Below are experts of layer 2 (counted from 0) of a mixture-of-experts language model. Rows are named router (the router's row for the expert), gate (a neuron's input weights, with its number), up (a neuron's input weights, with its number) and show model dimensions 0-95. Each number is 128 + 24 x the weight over its row's rms, rounded and kept within 0 to 255. Numbers have three digits each.
Before each expert's rows: "comes after" lists some tokens at least twice as common just before its tokens as in all text. This comes from a sample of Wikipedia text that the model never trained on. Tokens count by the router's weight.

# expert 79
comes after: " the", " and", " a", " The", ":", " to"
router:114134149111126125165161115147139136142096167135117058140137092113126140073168083137105134164098149099085136147127146162127116125141125086103094098063124133086133140148129092148124144104140125115148159094155138146089153130141123129151100152149146106111141131110103148140122114149101145134
gate1:163123085136145112169159099103181090131109164147157118142166151135152127141150154111134077127085101137110119129111096107124154121156158134113102129141143117114113114159146111161134118123145137144138091093100124109146125130076138127125067118153099153078156149107167141117140119131104133105
up1:100135176120103137068080153158091167123125089103107140116094113109105119117107106146132173126157150120144133120152148151133108140089099123151158122111110148137144133099113146102123137132107115104122163154153126129097141115171138118128179146105169102182093109145085117147109134121142121147
gate2:140147133104111159108080115124129124108109100104098148126125109155131123110171126147108158136140124109088128162108136130151162096115140106109130141079115154115161163142145172125110144160084192168177114106075147124122122097112151132123118140103102120106147110136145110124170094099114147110
up2:097093114132126090153160141115127137150160138143156111108131157111111134168084125097153101114107140159141136097122119132116120167142108139146162120181125113144106090116117083128128114127151073094068135164155098120128119135141097115124149125162144138141101140124130147124092170172156088143
gate3:154105135131148151118144104144119171124131115110104103090141166142152166096140151187142170174108130154123136133172168173120152132143135100096141150111125173147136137140135159135107083145135172145140145122137141128114111124150151135150120146097091147128175112105113133153112134084134169150
up3:102149122115107112114114162101131098144127141143145145154124095101104091157116118053127108069134128102137114122080099085136109114108118160161107106147129107111126127119112097106143183117113093101117129143110113122134144141113114115104139110161155114138072149154142115105136113169115083100
gate4:102089123111128127094122131111105143158171140133144137109127101146141135019157130099108128117116141102116170117091134126140183131129144096112141141142144130127115109118112137167140119083112096116089120173115112117115108087159132154119134126157115112115156142102108108089136139145129097108
up4:149168138146127135146126128159140117089093118120110122149133150113093116224115120164142122133149119155127081136169127147111067118142109152141107114111103118121132156136138116085111140174152166144167138086136143128144137176111118089141117130105130141138114115151155148156127117100130157138
gate5:172145204115109111131126167088119161094102102118119120085117123148116118165124108121148120107113148135136152102109189131148117123137112110116133129119125103103132110142119136121070110103099142140165093128107096129105116135095113145114125120157099089113123151118139088107121151099090170090
up5:087113067151147147122129093168138095161150153134153134173123130111140144089143131135101137156143114124126110166147066136116127145129135146142128132140121142149117157127143125133179154150157124105097167117150160135164129123168154111144124123113150163131122103139132176162143097151164081157
gate6:124089132112119102139112141097129128102150135135142136104162095149144128157096164160144145113110081129136128162153107079120119095163098132115142111106086115141107128164098146145134128092156126089147106116160131125110133158127113147152151197126125140171111173100138099150138095116133082100
up6:107166117140117139100123115160138110146116142131111125139120136114137136118145079098113108124133184115154125090099147143138168171129132104130129134165151138104125131108144110101109117161080110173108152146083127123145128099145125081087122058133100110097144118151108170106117147125125164172
gate7:118114096141108130166138109120142084141092122100112106080147150087124114137117116170122093165096157069119149146096126122096134117122135166143141096133128123120077141132122137161128135126097071131131158104143134130106133086107139154158095145096154115143186123175136123115115124120124126100
up7:131129167115133131094110144134120186107158131154140163174122117174132134115132146098136161077154105175128112101157136139153122138132130091119119160120131127144178107116126114103121116123159176133111103165115128131135126167153130086111174112157096137107068133076119129144138143141139124144
gate8:130118107140117148147130128162103113162120117110151179117087126164133143134153110180119171162110176140116126177095122149122101135144095099083140100093142111111112131154101092088114127144102140144124154102120107174119132142137125134112138156126075151153140149109147155117066121142125144130
up8:124117108131122144146130123159114118145122116100150183120083127166131137140149108186117163156108180135115125181094125150124102136138093092077133096103149112109102128152100097097114129140107140143121149104122106176119124142136124129117143159133073144154143153100144156116069128147128138130
gate9:126141108170134148126149168111153142127126109105098113165117113130139119116088117096118055118076117160126081121125113153166107137150103121090147127095162125126120119145180102088136128137153137159099146156112118141104118069136111108153123109123159132116148159084138100101104145129140118131
up9:146115155082122100131102086145102111125131153152152151090138143132105143133169141158135196133179138091122174132134142108086146120104153137160111113156087132131134141105083145169124124113097122094155100113136130125159131184128146151100128149131101126137106107167112153149154109130124132130
gate10:153127167131101129113165159114160105151144118165122130110114116077146121140117127142195128106150137090091123131113130129141147112139132076091099135170171141121119154092173128134169142129098150114126105133129133142085136118160092143104113131119110098107189139170105107138125134146140110149
up10:154134162128097141120177154128149093177146112163128137094133119099145117118127120117172137111148150084072131121118138148134140106150149076110106131168166135125130179106168145125148133136092133141124098146132133150095124112167094136111092147123104109104193125151102132121128135155145114142
gate11:133108120122146174113102148143120148152154117141128075180138143151141080167124095136104137146161156119168136132109150161072143164123120118160108128134165171119152145102143151095094141144147121141091122127154130095125118099116086150142123145107146171124101097116121158146130104117099094137
up11:108156141125130095147136109117117093110103130101115174087111123099132178090143142118162111110110095128074123120151124103182110096139147133084133137117092095119112119170116124148171129109102125108144116119102141151137128146143174114116127111149116091138148148143121079124106148126152193128
gate12:173179139129176105137168161148136152113118164115134076117127094097162151084169129136111146145147147142162125137128113099105162122183135125099125107156109105142118152141141116095119130126165107095112168144131148112138127169099144143092125132084119142105146144167150144142138126129153108149
up12:085084119132083145133092101106123096154145083149112180144126158169095115168089134119153111112116109106101130116129152155155096141080113122156129148105147141101133107112112143161139115128084150152139086112128110147127137080158112113163120129167125114142116119097107112105117136130091145104
gate13:095098101117138144119133114141141137150116130138113122097154122137161141147112158137130106141136144093098129113140073077139117148167139137121139141134125158150093117110136112102099100134115104154099160149162136147090153077142128175159159108130159095120130174125145171090152158085095158149
up13:136164161104128118165146144103108103143119115109106128125127140143118167129123096137113127097148119125127107124109144154122165112122124112090125117126138135108116159122113125148134087099145158081140137120138169112134080155113146089081110148181080124115131131121168059157106114169179097127
gate14:138116119139165149119104121150153149122157148103129108115150147154097128150126135113142133123155135065093147121134134127149170102108108099118158104098124170110087140058152115146102101149119148129140142110153142141150093089095159159142121148142120144149173124097089164102155091111128128099
up14:148079133119126126180100122119138138114165146166153103123120079140127115124098127173141129134135106135102147140090141140093092106113163079143142096087124127068152139104106098160114152141084106147077130121093120113121095088115136107136163123122150108130127129098121102123135106130157155118
gate15:148124088147145133092099128132161159140113106101098063091207132087096118114158135128153119137094171121115155110132140152137138117111114120127135148076126138113141116129116171171111098117138130130139125140120104089094177112148147165133113096134113148117123136131106114152137100156121115156
up15:142123075160151130096102128132155158135122093099099053078192125099099118112151134146156110141105159118118153116135141157149136123101108115126114156067134141124145118118116161165115113133123139124134122136125106104093175104135139160134108102131106138112120136133107103152152086138129111158
gate16:122118160125124187093135119107129105190115132133140143130117109164150123131098139135144135135129125127109111138152123159088130132147139109101151133093132119116151152125114124154151107140174152116111139133198096093120115163092124115105129147155126168107169190108119170141163099109104163114
up16:093135106113142116170096169149119152074152136129109130125130135071151133173138107103131128140099106124125140116092115114130126130126122116161119132194149118125105127132152137126175130141094116136140108097065152128149140098162122117156140140128151141141109064116145112092096185127132112118
gate17:123159115085120133133122081149127121162141142134136112121111116144139122138140138161129132149147156109153093129093058135099094084104128085079140128094131120148169130126111098119158121143118138107167150123139171116113112162172104154096156103121154112164135164142146139118148124150138116073
up17:109094149121104122110134146138143066085108087134092136107138131099123145131136126085152146095126122172099125145148154130147160113132076135151102128145130153123099135158134159128102144179148116107081123156087142130152113129114160091149113177154102126094102136161098103144139125135124112158
gate18:121112133083090152108171100120110101159144129145158086156108117105150124153126065114139119142119176100145093094146112149123149127101078109095136144168149103128119134145128113139153164115116120105152135101149150121102118122122161149111083152108114140111112138138086143140180128128179131121
up18:114110139084100157108173107112106103163146129131158097161106123100141123145132055113145122144115174093141093088141109147124150129104085103092135137162150101121118133144132101138159166124113114102145130098147146128107123124127154150108081153108124145116115137135084142138176123131177128117
gate19:132091106162131128148103136116138119134125129106134115145125088152183143110131143160142147129075111154139135126125115147124079129094135133123154165133176149102091120114106130105116106105141149182144141107147148083076109166155101139127119108116146127069131112060112145140156126144134112126
up19:122145142093123139121148124142109142121128131150128140125139157110063120151125121097093111127180165109112107128124140117115173124164132119133090082130090100151157144129132126152144154146117100064120123144115118171181141096102157115124138148148119129178126154194142107118105141107119154133
gate20:110142124080163127172164155159100109116132132154084132181124139114137136094149137166145150112134103115109132144115055130139137090114145093108144128144126130131143111101135139156132137124120100091091134138112106106072124136139088181127134129115151104131187127152154110157130112111136110104
up20:122139128087158133168166165147100113116128130145074131184124139118123138084147136165136155120140102118113130147111057133143135090114141093113149118126142133139139107093132139162120142115120107098096133140118103110080136143154085173122126117114140102122192137154149113156118099115138098108
gate21:150116132102184144140140114124105086155131130122142129141132154128115110096113142128170090183150128148129127145133135152159141105150124140123089124117105158100108121122167156149106110140146124155103118129115158188053123134116156146150129144151164106120143129130111101101109061122101135166
up21:111144128149074123115115145126147172105124120125117122117125093122143138156142114131073162076109122100122142110120111109106107154114132111130171131132147109154152140131089092096157144116112137107160133114144108075197133115138109098104124114110113148140100125122147149155139203126155121085
gate22:119139141134121152143105108190116139123096102079129128121121128119164112121201120130143109170171111149124132147072138132124100113159189113083112125117143107109121122151143105139123149141162137126117144129107153060123133089134156131128134110159134150120155124154094148114088138120110108150
up22:143117120122130100106140142054136121146172150180119121132127124114088152141065150124122159103087137121146128112184127112133153133103067142176142134140112162145130135104131146122134106119099120120130125129149103192129130170124102127122120144097126117126095128118159110129169110134153157109
gate23:129129113140109137102131149141120153098172139139124104130148138143126136102155162163164140154129116127102174154148142114135146110101121131114107086137138139135127122145131139129152171121077175088111179089105120112115135084112144120092158129143109144130162121044125153140135078143123150158
up23:128134117121095151123133146147127139113169165135120104121134132153135118107167145146156138140133106128116152154151128110122160081109112141106112083138134154123107135121133133156136155134086185091118171086102117113132130085095153128109171126130106150128154131040129150119129062129130140143

# expert 13
comes after: " the", " of", ":", " and", " a", " The"
router:108134140120141110159146108138130154143100132148151109138167121102133138079165077117134143140086170123098134132134130150170100150129157080152132125121106150150160154135124106129115139124186106138133182093143103150113162122137117133175097165133187121115157115122107148137113149132093135157
gate1:123105110134197139167119132114147140143124119117185114137135160104154117100154109110126082148068151147088116143117149114144144117154120139168102156148145163140120106107145110135102136132086114105128130087121085145081139129109130136085147169133106165118157129136122120155076140124140136140
up1:123089102134199138162107131124155144142123118129185115129131154097154123107142111111130083143070157143089115149117143119142136124150120140163112150155146167153115109102143107139116133137095116107139138090111088152078130133104129134095142169135101168118151126148127117162079148115139139150
gate2:167126114147156165112099114122127168107100095127150114094151144110130134123204090101161140136126166112108118124142133119154126123122144138142133123111072138167121090136116101162127089170179139140158098142131111143116166134109104148132126133129141142124150111109150100114112059116118159114
up2:148134138146121112107125128155111133137102099172094104124147159098113118092133094111126120096118117098168093111138141151142168136126139093096139130114126161139115116072180128141080118134092111093111132121150147111121136111132092139124143152100129120124172167093154156150183103129112101079
gate3:159136128096152136133094091117141144133126095135172126111130135092104148114190120126141153144128129083145104093139084109118154146102130167147141120117148150171084137151166095160142117117158128151150120067153105145125168117101144177126135145125124114135127131142124118117153094123109078100
up3:113124106144109114126152178132128105144117162112074138136114132181141106137062141124118105107143127163129143159127161111127113116136126101117123138128114106104147122101105162098095147156101120103109124200105156100121111135150104097126135115105132137121110157104174131136113185129164171144
gate4:113153104119116147125138137121112146134113088083142149149159161118132090091112151116115137125125146186175134125130108092122124112127150124137147134087124143133154155130142129149137077163154134134168181117081125127115130086155137119149108145105183174140165129105108118108155136075109117142
up4:140112162160137114152083110107147114150139142177107113134094100132132155144134104153151134130130099088074120142135135168186157162117114110145102143181141090122130096116126099113109169115087111142116105126150116137138127200113143141144115137153114109103098101166144133131115131138153137117
gate5:091162141131114133073137084124111138164141117175095088119121138120138122114140150123196145125090101132151109072136105110117117138100152108131154123122142127175144141132126154114142105140109107127133168112161097068073145150132162126111141114101127133126154123110165140129144155102111140112
up5:105155130140127134069135073127112155166146121175098103102114134126135118115136155113200151123091106136152110078135106101114108147101158108129139120122144124179143143123124162113138109129102106128131159110144087084086142145131169124122153122106133131130152126119160145134150166096105145110
gate6:108133166155140147137127115090175157084138123141105099090157160164137143139100096137136108127109142128121156106134125137124138137140117114137141130129147167157109132134102105189110150120122141123103160173199113091098125138081100180153128134121125124136132104133113081126130153104158089123
up6:151146096101109108130139149166088104180136123115157159161086110090125124113161145119129148127149118122137110156129116132128118122108137139107114130121102081106145115126175140070141113140134114126141084089066147163172129123171150087105126121134138136107123139133161175110115101146107156132
gate7:138089114134113103124083092119122143122130120117120104164125106108100104111103102146159119145101140089146120139143112095133122130182135107158128099130110125117152117190108141128162077166105158142131124106108142125102112123112122125115179155126161087136150128154123166201113141115095155121
up7:123176135125153152126163154153141105143120147145144151085134139145148168149173146108098150117163129167119137119121155158133148110079118146114133161126129128130088135078149127128085173092154083121131121147147108104148130132135141133134089084133112152123096138098129098074144114147155096145
gate8:162141095152129118099105104158093086149118150115159123104126149115155171128144102144127093129138125101116128115115104132129107129179137069103141125097128157136141127124132141104091106166102111150097132111075135181127110133146174148164145153101097112129122131118126128139075104138086134165
up8:101111152111133136154132148096164167108133103147106144146140103142092089129121155116137159137122128153145108137142143108136144117080118200163112117164126095127106123129132121148145139095154157101161133153180109081120147121108089111087109091146151146133135131140131129108172163115165122090
gate9:061140160122173111139111147142144121123128167122080104132116137108111133114114131140141146129120173104113126124129121088110140143128058127071140131138121102109092174106112122142115130093127140130085155147110168127159121118117109179140129157089144119149138127117113160170108135159096108155
up9:067129156125180116147095135136135108116135157132093111135116133095112143125111130159138141133112177086121118136133127109116148143132064125073129127139118092107087170098111121124139134103131140125103157132114176134144096132121122184124131164099142117141145118141110153181108132150097091160
gate10:110153103106182134124120105134106143089122164128143133102106123134125131151134120139104120126125140073099135144080074119089110116129146096082145151083103162109155136147145144124141092158110097136119112110158147114127126096145130142144145123133160096089181184126111107099150116109143135160
up10:098146121146130133195139092124115102118128178113138127113072178131111139139123137155107107112139099073104136154162140122086124098148126120123113124106097100113153147114137132086148124139108161127110095092179153114142121167151134127115097108138127095119159147106157117177133144103133150126
gate11:154123151137176118152131095086138154158115116127150122139087108136144121120135089105121142121150079136149104104124152120124101123174092122137135155135124137085139178149089143123145132176160144119146141054124127087148127156133135163124119105138127120108176111112120126136176113111160168123
up11:098119112114094144127119161169114094093153170129127124106174127116127126158120168160135126122119169117109154155145098151137153121082165128137101080149141122158117092115152111133122131103091117133119125182149128168113115102116132094139140161130128130162066148149131123129086157131103091126
gate12:201115118161177153123162122157170148132074118132148159147148087142152119093142127126140084113148158100125118128162114104125103102135076119134133126121144129111111150146136132111132075090138119120121155148122102137134154095122131118112094111098085103111159128131149147156125104090135158118
up12:071143125126066116125076132110094110128187144126117103093112163119108129152112117130139163140105092172130131132102152153125146148121169136121103129111115109154159091109129123146123179164111145122130094109126144130120098153130129136142162155161183159146096127140103101104140140149138115128
gate13:137126150129122140136172120155121158104104136134137086135173129080135145108113125121116111136101126138100170129158141136121104124150103128143129102111112067115165090114090134176155143108162119119179139119192111105143148132168144116126094130174133126096097116096121151122169134143111144097
up13:131143112138158113118080126104111076153155115129125170113124093156084124147115134157133130119161131116129087133081114137125151112090159137146107121131168189136105160135175123106092129126120135129080129161075145147142092142080130123122142133117130103138173140139108130127122126087158130155
gate14:123103128149112149149101144111164089143099169142143099143125143158144122118157166136182115138123142108112123089092133110135128145142080122142164197130125153175125106142121144110134137116132099108079177115159119136119108087153113150131119128122119088094139126143082099097146096134130108138
up14:148101137125130125095168102115120090144142094148100134089098119106077154118090143132113152162170105159117144127114143175133124128175132125145125125120102147105084164135156123156124127130142105127146096109104102149151110119121183116174093082096097143134160136171150131121126124147126101141
gate15:139139135143100122104131167159124161094126144120119144116145152143145142145149120143094141143120130131091141088142169155104124049165123097104139158129101146087144152120084119110090146108135143070090117114136113114117128170147143121143120122146105130133160095106127108162126105075158126097
up15:118118118130147127156133085085131089160119104130140105142100111114106114122107136116155115113130131133173118162120089112148150206086139158140109102129160106159116088139170131148172113147121103191173138139127147148131117100104120131115124130104147128122102146147152153107124142167105135167
gate16:117135113128141149128124104132193132124146155116140140114157112111142114168170078098174164111142145133125126113101081176136123150128092134150125151090127127143134135142153134125095119147101176115151163113120137170160117158091121095112114149111156167146144100164162178120150128130132124114
up16:132136138121111100109117149131081131142114105147124122132099134159113140092084172146065083138108099134149144137161190082139147093122164127094146106155127129107132119115104127131138138115146089146103094137123110087103128114165137140153130125149102101112103136088084087137099137142127129159
gate17:116109165144152142158166129119159134159125132105123109153112103153197118115113145110139105163152150149096139143123100159131098111141128140127156115154121132115127180079135122114089096145136148133112123104201089161128149119107136122159141118099118146162133129143117158127130106132063107156
up17:143146086118101112106097132133097116103135126150137144102142147100051142146140106151112151090105106102173115114132159098124160145117123118128103141105131126140127078175126135139163158113123111122142133147061167099135113133148117141087114140153134106097119124114136107126128147126193143093
gate18:121140126141145167164140120162190140139121064145092160130116125095107117151111102124111101139101203086149171117104135128128124115179168100096158140111136110143099087100138122114138132137089151131120129130133117106118143122115131137165135130118153145126134115182133137135109173122127142109
up18:133105132124111089094109141089083107111118194117152102138132126162153139114133154129145159119149061182109078134154126137130122142077096158162109111158126157118165180154111138145106118116146099139125128114126132163144106130136123111098119118141105111128121135098131105116152090144130102147
gate19:079156133110092131090143082132168129116073146097150108119135119109114138127168124116119116145159140089121109129131112145113088134108094103138081134123112166108131111127152128163155177107115109111122161143127129110131125180131124108155066099120148109108133149104167095154116139162104141139
up19:129149111155091132183166144112117139129172138141145096174148149102144093125128130124170152142121133124143136122149104123133087125163157135107136123139146107149161159139110084063099104096137134139112107092141117170141128116139161128148149168125121129107102133065116133130179113093127137139
gate20:096136136099109104126165150113141140075095174148119125179174184120152161133130135111138124152138143110120126136116104146133106135116146132120121080095094148109103100121135169119138123117164089125153116112114145167128130157142136133172094144150119087098094128095166177107118133125128161126
up20:145119123116083140102142154121160171147117157165120126137143137095154133137145152168143153135130140118104113130100125085128077170132165129137119100147110117166155082125139132118127106164145116102156091125061168171130118152119122098123111160114110138091128140120142154137083137104128162095
gate21:122111124091114121158150133100128152105164114099142113134132129120133132123139117186150152144119080101151111136124135091148124108123153113093105131148095142107151090110115175139175163141127135102100112070149177119118110137137074113194138131104118152126176142135108112122096153123131144145
up21:109107131108122117162137126100126145110154121100134113131142131111135118121116117172155147145118096106157115136140139087158132131138161096089107135132098136118151111115117171127177149126137110090106108074129176113122111149129066117197123150099132192133174134132116110129117162097132146146
gate22:135136105087162098148106114115112125175125100118153102164150127125164112100156113120183136127097096138120102122110103126148108137140141087097156136128073100157098099152123096131126149139119107140160118125126130108101115094139135154152133090128118170179152157136114135089084134144106094098
up22:108121148165104150091140134135146129084138154144093177094108127142099141165105152126096116123168151106146156135145148131132154128121106163165092141129169137112154155093138164112125104118142144119099130122112121158160144149119125114110117181116141096082105085121140128153172142112155167164
gate23:147135153097112154121103097137157125138116125115112171105112115134144115146206104096153150139131154105103161117129135127088155126154112109111155131074170165140115134154114080128116136143097105117142170127107139128118115133115145115171190153097097128120159105124163156103141100140140144134
up23:141144156097121158127110088122139122138101137116123165111115114122146121135216099104161156134133142100098157119127134143084164113167108115113146124080166165131130131150108076130120142147108108117132147120109137121116111149132143123175192155087105126126165114109145157113136103149137138134

# expert 63
comes after: ".", " |", ",", ":", "|", ";"
router:117124141118134112161144121136111145159078151165142107142144075099127144071157077125114129149096137153081150146157122151137126147091126095113121071117106170109188129137147117173106131101132096129162139111150128150104150143169093125136122157146128122118129119108142148157132131148109141124
gate1:127106145150092137146123166151129138121138100094100173090143097106160128109135115127136154127131167121131133131159140137149107117134097105134154119149118162163140102116170134141087102128094103094140132120131162129076106117095149114169151067127134105155124063117135140077149120113133112103
up1:124147105099159113108126074100120113140121160171155077162124155140086142164116136133129100122126089128128121134113114126099158122112158158128103125093132097097114137130098119111169161131155141159125127131121111110159131142159097143075117193126121138096114175153121125172101142141120147146
gate2:129145115155133155087163148144097168131121133123095164135096132135176128152109130171116092129140114114138086128148120149156123100093109153094178174154100162136118109128144129137112162129168102176114089132138140137108121144131079140136091158130119134166167154155157143123114123116130119093
up2:121106153095122101156091120125130094128138125119147106124149121123080136101144128071144158120105133139119157107112134117093123161155156119158074085119156096119146161128129148108138096125093150077139143133121110106153117108132182106121166087140136125076100085096109111138152115135113117151
gate3:103132130114110131140143082141115110140152139126127135141119111121182072146139163070122155098111100146087125118150128148160136101143066149137132128116072106123153091159146113132128114174119102157160100131108124112129160119125137149127104120089082134128117145098111152120166116120090118096
up3:112129118105108127138143084138114120133155143123116128155132112141177071133137151083132148096117106136081133110151138155167141104133076149129131120111080114124158083160139117133104112177125114159151102118104116108126162119117132152107094115090079123134128155094108156117165122119088110094
gate4:103174084109118158087111150155113129101119136095167146119101146100148160165124123139137140153115159171150124099103150157142151127124159134107163122121122171142140130136139164137139143118127174114097126166166138100132116102178098152092135160145148120175117110120109084149128129104139153106
up4:120157105095141171110109154139135137120160102167153166099097113091105113139142165131123116150094195127159131130117140140094133129125125147189123110105165123124120115118160147144138109134110092094121084129159163135104133104125136167103138137123123122136140130104096107167095194116120119144
gate5:149141132081142097135158100165104120136093146133111121133105097161137095136098159103163081106089117154145145128125126081113098119120129117152147150090143142152149123123142133151124143144164112107131158161125115127139125106109152117094138128085092174117146149097140209118151117153098130134
up5:148140119093141102137161108159104120145093143139109122134115104171133089138110162117167087102077126154139147119124137087107099115128133130160145164100150141146148111109131126149108139143168115119119164166120112126141125112115165125085138126080098158118137154088135210123146129145100127121
gate6:139103136122168141123065099130095099128118134122143128150134134115133189094092096135121113154106133191132109120110112116156126129136113075134143097142158105138151117163129135148151149128105112123143160111132142106123100057095151136106154155126137114110156135172121125179151092129141108125
up6:153119135121167151125081093133104103131109134121151128146145121122142182085092092126115119153119140187127111125098104100167127135132115068130143107139147110137137114169134152159136142124102104134155165111124139118126109057102159142110151151118134117113161139170111120167151084130136115123
gate7:126114105076124134105108148126142138117110070117140103094133084127108127113114131107108170129107126116098134123086156121121136094105133144130126161126114142130141113102107143153144077105118095152127070070136080124130104153150050130170117133150132120149127160128124099128104104155121135118
up7:129117111080131134113110145124133141123110064123141106092128099134114133110110133106099167126099136120095145125090151124118142100103127142124124166133120131134151111102100127150145081104113099158121078067143077126135113155154054129183120117162130125139129170134127103133101107150127135122
gate8:138109130155132137113099101119112120093077136120115119145122101154137117161136169117110131164113086128114133164093089134100109113108166166111116132129101187130145081118121148139125117149121114149145077109107132116126117160127129144148122160097112133089052122119105098108175105140098135123
up8:133120155168144152128102118119124153076087133143108116137123091165158129179154173141133110173128101123114159157095100128074129114121146150117103147122104174128123076113114139142120140150141131140121116103094128094128101156114112130165137153127113149073094119132114121091177106124113122132
gate9:190106131136162104173100128133130114115161148163144116143136098150117107139118133173107136132138104123164115127136139105147140135120094140148125123136094171070139151115125148140137102094071140172131190113108138125119102137120139121086136130117107120143128125079092134142140060109118123120
up9:158078110126156108174079167133088129117168141162124120145143111161119134114115136156136121138135097097162100114159139113121119125102120133157127101147121167072137147098110141135121107108078152162146153128112142114138099116147138114095137138125115098101137119073108135159152077110093117108
gate10:123117146068116109125144115142105147130110147111133115135134114131108136100149082108136138150086143098090096104130121151177113134121114126132092143123135152117158167091188109152107160092175155151163131104129165131123148163093134106166128116148125096105137097109091154118136161147095145121
up10:121148091159112127112076140188118161145134142146170132054118139132111128132129097148114101162187139117101100162129184153113156128121128143107124123124165106157135139146130105143130122106109137121133149147171108120126132112150142116173163095129136099109127136135151164084134140116154149110
gate11:105151145153154090168174127154165117109121115118142121136146121107119127100125136125097116145130119115102178150110139200158110174151105130104109087132091139138167113142184129146101154113134136128134171108146149135103164156152117148152127140158146130126110099096149127110132171149087137128
up11:141103115074130158104123150112146104108114125130141131133116168188113124140096144142148121067127139125190126099134113124132122097137136159106111170170143118141149131152105096116147149145122166101072110162077157114145114098154171113121127118137087134132154141153124147120131124101156142114
gate12:132167122140157149143112135132144149163127093135111097132104122096117152152116107108144110103109153094123110134109101130104152122085140150169116097088126138119180115116128115152085164150102157104136117155081095089131133136153122115078146124126148123195140111143180133142137127080130142137
up12:128164134141153147132112137133146140162127090132110100130109129100108154156106109113140095106119158102122105142105095131114155120097139148164115093092114134120178122114128125147084164155102163103141112155083099090124130137151114115074148126133144127199141113151174143138137133074144143130
gate13:173149120118189141081149096153101135143129155117115126150166147135141150108155121120111119113138107104120128147105116148127133100101150117094167117102134171098151148127141124127147130099129154137130132170156132098194089104118112119108162148116118136110131144159141110170084084127077113148
up13:101114140136064120178118156120164112114123088130129122110084113129107117153105139142139147151121144147125129114147134115136122142147105148154105129147107095159103114121116136137113116163133098134112135089105111150053164147123128143155090108139148110158107121105131134082167164132195136097
gate14:143082108115139129118129089088131102167133150156145088155131146111154133096145139117143118129101150138138134154100119098183147118100130140108123102127117181119099113149159125181116112163154149160122120129107157156099120161155125109148096160066111110123141146123111142156130080149090126119
up14:142082115114130158126122082077117120161130130134139093155135156108150139110166134131143109126076149139145137136127109107177141128102138137110123108125113184127089097159169125163119106160167134167131098141119147149106119162150128120146097166066118113116145132129106145164142101106105115101
gate15:143143150134138090103099136167122093131112106142097110148126118129109156061165121119111107104143178116135128162176115142141179127136104117107146118115114122134085152115099152153124110113110128135146174147148113153166141134112120141128064143111121154118138125129156124167076116091144141090
up15:151136159127150099100090143147126110151112101121105104149129120115119144081155110126105110102140161103128144198159121131154193111140091114111136113106113130121081154122095130152134105110100141116140170129130122145157136161107122147139063139118120146128138122117158133152072105088150137109
gate16:132144175123147134102143106193122127114124080162112117113152160151092139123137147097142164093146086125120174129091109157113137131102169094113149113107144122082151125110158127109146164113142101163112109131161115114116119089140124166102147131118163142145116073148130121128120122088104127118
up16:129146175117145136089141108199118121113131088163104118119154158152110144122131146104141171092146084135117170124091115154116136132104156087105149117103143129091150125108155123106165155117141110160112109135153110114117121088135132169099151132116170149150114070142137126122131118095109130107
gate17:169120102142166138124110109114106132143109156093104092150116096171145142139145168111138118126115150143154120107143164128128098167150113132139123093104136146131100143140126122109098097120105152165146113138149130093097112122109110105118111105076049152084192137123112125132114120167140131116
up17:182124109142175134118121105120117126139093151096106090145119100163141150140140163115142113128130140155164128108133162137129106171144115131153125088109133144143107153146133111119083097112099141168134122137147133081103112122111097114115110110085043152093173116119118129148109115158142137118
gate18:154137121158135128141121084111127139125135162127117184191104167104130105155105123126120111130122141111165141157142101086122115119108147119142122138113095110168124157145142123076140143140096165161114134169136120127148096189096125138100131150110152132119112125164156098180109148095099126145
up18:145125107156127130138128082127126142135116168150134170194135174115134070156105136123146137155104140107155135166134134089109097102113149092174130131129097096154131145131152132078145167149102160175129148180139107109134106164131133119127140162109138133134109129133134124164124168117118135123
gate19:111127113151098116118162128109044161114139139124105152100096122135162125145157109156155132125097136124090116136120129095130092153123136157125156133160158103070104108161159138105112107147134113162143084081121135083119127152149117132110125096144074145097139126128158140139119158129125143115
up19:118128115153101112127176122133051149122135123145102136099094133126160115127164118160143128110090146138091120129126117100161093153116138147139163127145153118079103101143154151100109096150130094183143103081114124086127131151165134123116117114143074147096133116146138133139108153131119163132
gate20:081157165090158100103157089180155113133118116098132153127120133085114121089120143112089113180102133121097159167146171142139121121147142112158106107084129147132150164107142151121152140085160144133134155133132106130079131170161139133160119145132157128131121130122126152145098121140109132151
up20:139135105149074160131117156086135153104128129119132146129123087158176115178139127118163102101162128102188119117139118108056144121117117154132124134148113107136110122163100139114142123146091122126136103134123124075156132157121092120083132114133145129147125103170140142099172160139143109119
gate21:091133112142152129131124088144137102146094110127137088098146143125200163135118132141150082126135139087144107122136138129138152100153117081114158135128093107130119092136124115124097111106134101120094096129089112115158093087152154143105111154099122121163128107128162112098114114099101110189
up21:163127125111115118114143154135125147107161142127100175144113109128063083125136126120104182133121117168122154143110129142116118170114137172153113126129155163150151157117125129136156147146124141142152158117164159139100169168108108106152147105159146133105129152118095151149133158142150145056
gate22:088128154109157091105141136104131139132115145176105149160182102115105148137143113113130151134123132115122121140115135136126129159122132117158100112035074114117132132124139111106100125143187099140114126070115095126148133138111147076156113123127143120119130136081117141089143126143134166138
up22:119092153166146122103175144133118143131119143156118116157187104126130095139173143113158129131143170126151159117138103143170109123117141136170118123099091110094117121138122096103111110151153133109075088079105156118117132124121130091164150146147131160130103134110124174119157137097116171119
gate23:141108142132152122154105137133119137140134173141152136120112093121136105077122145124105133104142105093119140125121126116157159115146121094110172129192120127067135105114145088161121090107122156131195135117139082156091127171141134118118143138080102165142146164126095147104115135128113137133
up23:116135111127109134105159128129138117117116087116102115132151163131123153171140117143142125161113146149140125130138126147107095141116137163160075132077123130177122163137107165099135173140134095124061130125115167098165124083119123129137108114174154090113109077138166107164139120113142125120